From a checkpoint of a small mixture-of-experts model trained on Wikipedia: vocabulary 8192.
Below are experts of layer 6 (counted from 0) of a mixture-of-experts language model. Rows are named router (the router's row for the expert), gate (a neuron's input weights, with its number), up (a neuron's input weights, with its number) and show model dimensions 0-95. Each number is 128 + 32 x the weight over its row's rms, rounded and kept within 0 to 255.
After each expert's rows: "gets" lists some tokens that make up at least twice as much of what it gets as of all text. This comes from a sample of Wikipedia text that the model never trained on. Tokens count by the router's weight.

# expert 12
router [119 126  99 118 133 156 138 102 130 100 103 140 159  97  79 111 173 127 117  93 135 136  95 131  85 106 116 202 156 151 135 129 154 120  71 109  98 207 133 150  91 106  87 122 120 123 118 135 136 145  24 146 188 117 168 121 104 111 135 127  91  69  97 109 157 131 113 165 151 147 189 138 129 123 109 128 164 152 139 134 135 106 143 131  99 131 142  27 188 170 150 125  91 136 114 125]
gate0 [ 52  77 117 110  53 118 133 156  73  80 164 143  86 100 125 157  85 148 132 159 142 164 145 166  97 169 150 134 155  85 177 162 124 141 149 117 137 147  82 175 136 177 128 110 186  72 115 123 132 178 105 153 114 140 143 130  80  96  91 175 160 162 166 114 150  97 122 136 147 163 136 175 152 104 129 147 121 166 137 105 110  99 125  76  67 121 149  45 172 156 157 160 111 161 121  91]
up0 [ 96 179 119 115 203 126 157 122 129  98 209 110 100 141 158 136  89 156  72 193  99 117 106 176 116 169 119  89  97 142 118 132  66 149 253 206 104 121 141  92 149 140 133 123 117 120 147 111 146 159 187 146 170  89 170  84 122 129  96  81 142 100 118 186 147 181 115 162 123  74  84 173 113 126  97 116 146 139 120 189 120 168 155 129 150 160 116 148 167  96 161 152  57 110 109 130]
gets: "s", " years", "ation", " season", " film", " time"

# expert 10
router [150  52  91 152 121 129 105 154 149 113 134 108 161 140 132 163 147 135 161 150 140 163  75 107 111 134 148  93 113  94 147 108 175 155 115  91 147  26 122 132 122 125 114 156 141 148 126 113 125 161 228 110 161 113 135 190  86 103 102 188 153  63  94 148  44 107 136 106 119 133 139 148 103 121 107 115 107 117 125 113  94  92 128 172 104 171  94 111 137 158 167 101 191 108 173 114]
gate0 [141 143 141 132  78 143 120 164 123 161  82 151 120 112 156  96 128 130 146  93 149 131 222 135 185  87 157 110 192  80 124 151 177 151 112 147  93  59  93 149 110  97 130 127 133 114 170 114 103 134 195 140 117 105 187 210  97 109  97  83 129 134 181 119  86  92  92  91 100  87  98  68 126 116 129 167 141  77  72 161 109  91 118 123 121 115 150 138 147 173 165 117 138 113 158 126]
up0 [148 133 146 157  91 112  99 143 145 128  98 156 126 154 119 116 154 172 141  76 118 136 174 136 144  91 164 128 141  57 101 158 184 194 174 164 168 127 133  66 137 118 103  96 107  96 168 124 124 119 146 188 152 120 141 183 114  82 110  90 140 185 167 148  91  73 116 109 150  97 147 102 152  99 165 186 161 110 105 148  59 103 181 160 100  57 164 115 148 140 132  80 137  87 167 112]
gets: ":", " A", " de", " P", " G", "–"

# expert 8
router [106 117 111 126 106 142 160 101 101 156  65 166 105 107 126 188 104 150 108 120 127 139 109 127 102 118 157 136 159 126 206  95 134 124 170  97 151 115 149 114 187 117 121 100 109  69 133 135 117 160 115 125 110 255 153 122  97 149 133 159 121 127  72 138 121 114 136 124 122 123 124 156 142 146 140 173 146  95 182  72 148 166 146  72 145  90  96  86 136 162 171 108  16 117 149 124]
gate0 [128 158 104 112  93 118 160 132  61 115 126 160 113  81 130 147 100  96  96 121 122 117 106  92  85 141 147  74 153 124 109 151 154 141 155 110  70 118 146 128 101 161  99 147  92  83 146 126 126 157 125 107  95  94 158 118 185 159 103 146  93 118 141 111 174 137  65  78 127 142 153 166 127 166 158 176  82  72 112 145 117 111  81 118 114 120 149 139 198 122 156 150  74 143 154 122]
up0 [117 134 160 160 167 134 117 163 207 137  87  61 112 169  79 136 135 170 145 133 145 149 169 164 161 133  91 145 133 121 127 106  75 155  94 166 140 171  87 114  87  90 138 129 181 183 115  94 140 129 139 127 161 154 106 171 137  76 118 120 147 134 138 124  89 131 175 169 147 135  91  68 146 123  57 144 164 176 142 108 138 106 120 136 117 129  96  98 100 163 148  78 162 110  88 124]
gets: " (", "\"", ")", "ed", "|", " March"

# expert 7
router [142 115 128 128 178 142 116 182 101 131  79 129 139 108 142 123 104 148 118 113 100 161 103 111  93 164 102 150 158 113 227 175 132 144  74  51 144  82 149  89 181 158 120 111 152 186  93 123 197 129 159 113 124 159 121 139 178  89 131 119 143 130  88 201 109 105 146 131  91  93 138 114  97 150  99 138  77 153 138  65 134 133 158 129 140 148  74  82 154 117 124 152 109 143 117 178]
gate0 [145 117 139  93  98 145 144 165 126 112 103 135  98 125 164 151  83 204 126 173  90 103 130 149 124 105 112  88 196  82 117 129 187 102 106 166 141 121 151  89 189 152 157 127 142  69 120 136 101 104 127 141 154 100 190 160 197 160 131 113 133 136 111 148 126 109 125  83 121 191 132 125 149  94 113  98  80 129 108 113 194  84 138 121 141 107  91 120 158 152 159 104 132 142 139 195]
up0 [130 122 110 116 173  75 181 119 153 207  63  83 118 113 159 116  96  83 121  97 139 109 148 158 141 184 118 173  87 152 122 142 104 165 140 165 144 129 133 112 159 100 103 141 109 125 165 155 134 145 116 101 145 121 122 133 103 122 123 103  85  72 117 123 165 137 127 135 121 180 189 145 112 111 103  52 213  86 131 168 130 163 162 134  96 137 119 142  81 124  94 128  90  61 119 146]
gets: " |", " in", " the", "ed", " and", " of"

# expert 0
router [146 105 139 150  68 107  96 129 116 172 174 150  74 112  86 117 113 141  87 198 102  98 163 193 122 129 148 135 177 145  46 130 139 217 128 170 160 145 144 153 150  99 152 127  73 127 105 126 134 125 114  97  99 138 111 184 152 173 184 121 143  57 153 137 208  95 164 191  93  97 175 114 155  96 166 134 130 165 110 101 155 151 165 169  69 106 136 122 160 118 119 132 197  97 101 148]
gate0 [112 105  90  72 115 102  88 197 108 120 126 101 138  94 147  93 100 112 131  94 131  98 131 122  90 159  96 102 147 103 122  96 150  91 123  95 116 136 155 191 131 108 170 144 156 197 117 135 187 156 106 105  69 177 145 145 131 154 123 119 151 116  95 153 105 114  51 103 130 158 144 126  43 145 121 127 137 121 114 165  69 148 169 122 105 112  71  95 133 133 146 123 157 141 126 134]
up0 [ 94 177 147 137 113 140 149 128 181 105 126  88  76 134 147 215 148 155 127 119 124 148 111 108 183  86 157 158 152 120 127 100 107 117 207 115  57 110 162 144 141 182  75 110  95 127 124 130 127 101 160 139 156 139 114  51 121 110 109 138 127 109 142 158 149 165 122 108  87 144  84 178 105  53 152 131 156 184 120  79 173 102 103 139 167  89 149 142 116  44 173 130 117  94 142 156]
gets: "0", "9", "8", "7", "5", "1"

# expert 2
router [ 97 146 114  93  78 152 138 111 171 129  99 165 185 143   0  95  88 158 111 131 174 161 118 114 131 117  76 169 130 116 148 162 144 129 115 104 157  51 111 107 132 141  91 116 130 101 102 124 149 131 137 123 134 127 122 105  98  97 173 131 131 224 131 158  99 145 183 136 152 130 149 171 112 117  96 119 140 119 110  96 140 157  86 102 128 153 103 123 176  65 142  88 171 101 138 112]
gate0 [131 128 129 103 134 146 137 148 107  74 179 108 156 131 106 141 112 199 122 135 120 141 119 171 128 115 123 137  73 110 134 151 116 150 121 136 131  78 129  84  98 123 148 139  60 160 170 116 179  77 185 110 151 147 131 156 123 116  95  65 165 175 136 182 164 145 109  81 129 177  60  58 116 162 127 135 116 116 142 166 118 174  76 147  94 156 183 101 154 127 151 142 110 139 110  93]
up0 [129 132 131  93 118 123 101 101 125 116 116  99 120 129  73  93 152 175 187 103 134 111 138 133 170 101 111 152 133 120 170 145 126 163 129 159 113  95  79  56 122 170 158  80  28 104  93 164 157  99 140 109 168 137 121  86 150  60 185  70  98 153  92 157 148 132 125 120 130 156  68 121  95 130 119 117 118 119 152 143  97 144 135 167 148  74 108 120 178 154 117 178 111 157 160 119]
gets: " ", "\n", " is", "|", "In", " are"

# expert 4
router [118  99 157 124 145 183 118 153 154 111 115 140 142 124  70 190 115 127 151 119 151 102  97  91 127 121  74 127  79 193 136 127 145  72 180 150 197 145 135  90  94 121 141 126 147 152 127  56 130 107 121 156 115 107 141 134  76 147 117  95 132  95 124 159 114 153 129 196 176 149 160  77 103 134  66  89 140 109 157 111 168 157 138 133 113  78 179 174 148 130 126 150 141 132 115 127]
gate0 [155 143 120 181 150 116 105 131 150  99 118 188 123 120 139 120  37 107 102  67 129 114 135  68 139 132 170  84 187 173  82 117 177 171 136 103 115 115  97 125  92 143 106 145 145 123 163 124 116 139 122 119  99 140 159 124 105  81 104 125  93 172 135  88 146 122  70 101  91  74 183  75  91 121 113 161 152 134 107 106 117 132 160 137 123 179 135 104 154 188 154 122 130  82 111 178]
up0 [ 83 156 109 126 176 117 163 165  37 105 152 140 111 151 158 140 132  93 125 126  69 147 137 162 113 153 151 151 149  96 159 127 171 130  92 124 122 183  87 141 131 126 117 138 168 133  95 179 145 182 127 133 115 187 155 152 102 116 166  67 149 143 134 151 127  81 147 121 165 106 102 160 111 110 146 101 144 174 146 111  38 130  86 109 158 115 133 112 153 160  79 155 153 128 112 146]
gets: "-", "s", " S", "S", "th", " its"

# expert 15
router [111 209 126 116 162 140 192 163 112 173  90 132 143 136  81 157 155 109 166 105  92 145 118 148 177 155 125 125 115 150 204  77 166 118 169 140 135 155 104 151 150  82 161 132 138 138  99 216 112  85 197 158 107  85  63 132 187 169 125 127  87  99 116 121  84 126 164 149 129 140  94  96 129 122  74  97 141  94 137 105 172 179 135 158 173 170  90 158  27 105 135 122 228 156 166 112]
gate0 [142 148 147  36 188  60 151  91 131 139 108  71 128  48 110 180 126 111  78 142 155 123 183  92 159  63 104 152 117  80 131 116 125 149 154  97 112 142 115 107 153 141 134 142 107 116 176 153 149 140 118 106 157 159 151  54 119 188 116  72 121 155 108 131  90 136  82 124  70 127 138  58 135 132 102 169 110 167  61  90 141 148  85 105  95 182 120 100 144 114  95 142 154  77 111 111]
up0 [137 157  84  27 158  95 154 125 137 160 129  84 111  44 136 163  98 102 111 201 122 178 112 128 171 125 148 118  80 105 150  86 125 138 164 183  95 151 140 151 168 125 182 140 128 117 164 201 115 126  62 167 126 127 126 129  88 109 100 132 151 110 103 198 109 126  98 129 125 112 156 160 127 123 102 151 109 134  96 117 146 143 136  95 150 135 122 100 142  80 141  95 182  95  95  94]
gets: ",", " the", "4", "6", "8", "5"

# expert 3
router [ 81 160 186 121 119  94 117  90 154 112 161 157 130 108 140 142 178 165 148 119 105 139  91  93 164 158 148  95 121 118  75 115  95  49  94 188 125 116 142 117 106 108  58  87 146 185 150 176 143 124 111 124 202 133 124  96 169 162 100  56 147 155 177 150 101  78 202 113 125 118 168 117 125 143 145  98 164 147 162 163 165 139 110 134 112 125 156 143  68 161 124  93 154 147 117 144]
gate0 [111 119 123 115 145 118 125 175  73  66 136 128 152 143 191  92 120 102 115 154 103 111 147 139 122 127 125 127 121 124 158 138 112  75  93 160 107 118 116 134 116 169 129  97 161 135 172 119  99 123  99  91 128 153 101 172 139 176  78 119 110 134 165 129 174 182  93 150 106 180 204  85 147  95 166 148 162 117 102 155 142  86 143 154 106 102 171  50  93 114  82 128 133 107  99 122]
up0 [ 92 143 134  86  92 127 113 125 154  89  92 120 148 177 117 127 144  92 151 156 136 161 133 120 128  97 122 131 139  89 102  81 155 147 159  50  92 139  86  89 128 140 121  66 143 118 104 137 183  76 153 127 137 191 123  98  90 137 104 159 160 135 129 110 104 108 158 185 178  43  76 120  97 142 164 146  89 115 144 115 116 133 153 134 119 112 100 136 195 136 146 152  89 164 121 115]
gets: "1", "2", "3", " c", " p", "t"

# expert 6
router [131 148 166 113 123  90  84 145  74 131 145  97 116 116 161 116 105 120 155 126 116 115 142 121 120 133 123 124 121 142  25 118  98 148 120 172 106 121  98 121  61 120 138 135 184 105 170  85 164 163 217 116 121  55 152  97 122 133 126 124 139 151 208  86 115 147  73  73 133 153 137  85 168 150 183 162 121  65 124 173  80  71 105 173 101 150 182 145 126 147 154 121 130 190 128 117]
gate0 [ 61 130 145 119 154 156 184  95 108 104 168 158 113 108 123 128 115 112 128 136 163  92 129 127  97 150 175 196 196 129 177  39 128 171 140 157  80 137 138 102 172 157 113 115 146 110 111 118  91 164 137 118 139 143 181 130 145 132 133 128 172  93 108 108 120 122 100 119 143 100  66 146 116  83 132 111  67 121  98 121  69  57 168 135 147  77 125 137 114 117 164 135 137 150 174 154]
up0 [159 166 123 127  98 121  49 176 140 106  92 153  97 150 113 143  98 119  93  42  78 119 181 141 161  74 112  72 120 103 114 117 146 108 130 131 101 121 176 163 109 175 163 173  75 156 102 132 184 115 124 162 105 131 128  60 112 140  90 102 153 159  90 108 157 115 153 124  54 143 147 143 171 170 122  86 172 185 139 139 146 162  76 106 143 154  76 126 100 175 101 110 139  92 129 110]
gets: "\n", " ", "2", "1", "==", " ("

# expert 11
router [132 116 107 194 160  67 147 154 120 117 189 112 180 163 117 123 132 111  97 163  42 123  79 123 115 182 143 144 131 109  72 141 145 140 139 143 124 146 135 156 111  87 171 121  96 134 128 120  86 118 211 145 143 118 176 111  91 166  59  63 149 116 124 146 121 122 155 134  86 105 137 157 141 104 128 128 163 208 119 130 117 157 148 121 139 115 101 155 114  63  40 120  72 118 106  57]
gate0 [143 110 141  87 145 118 171 138 106 100 136 133 137 150 144  81  96  63 191 130 152 120 149 214  85 131  93 103 129 132 140  87 114 101 202 152 138 135 163 133  98 200 138 134 176 144 126 101 130 177 143  67  78 127 137 133 113 155  92 162 146 119 138  98 151 123 113 121 100 122 108 144 103  99 104 155  89 122 121 112 164 122  88 139 118 191 114 123 111 110 161 183  66 120 142  57]
up0 [168 142 144 159 134 125 212  88 156 122 154 128 109 139 108  90 141  87 129 127 138  98 114 145 130 111 189 123 113 106 147 131 144 153  95 105  48 179  85 135 120 113 158 149 103 133 177 150 123  81  61 133 176 158 127 121 112  92 134 123 152 188 149 121 163  93 138 111 146 122 133 168 187 122 148 151 185 129 126 151 139 151 107  92 147 177 118 142 191 164 157 145 129 118 134 124]
gets: " to", " of", " for", " as", " by", " on"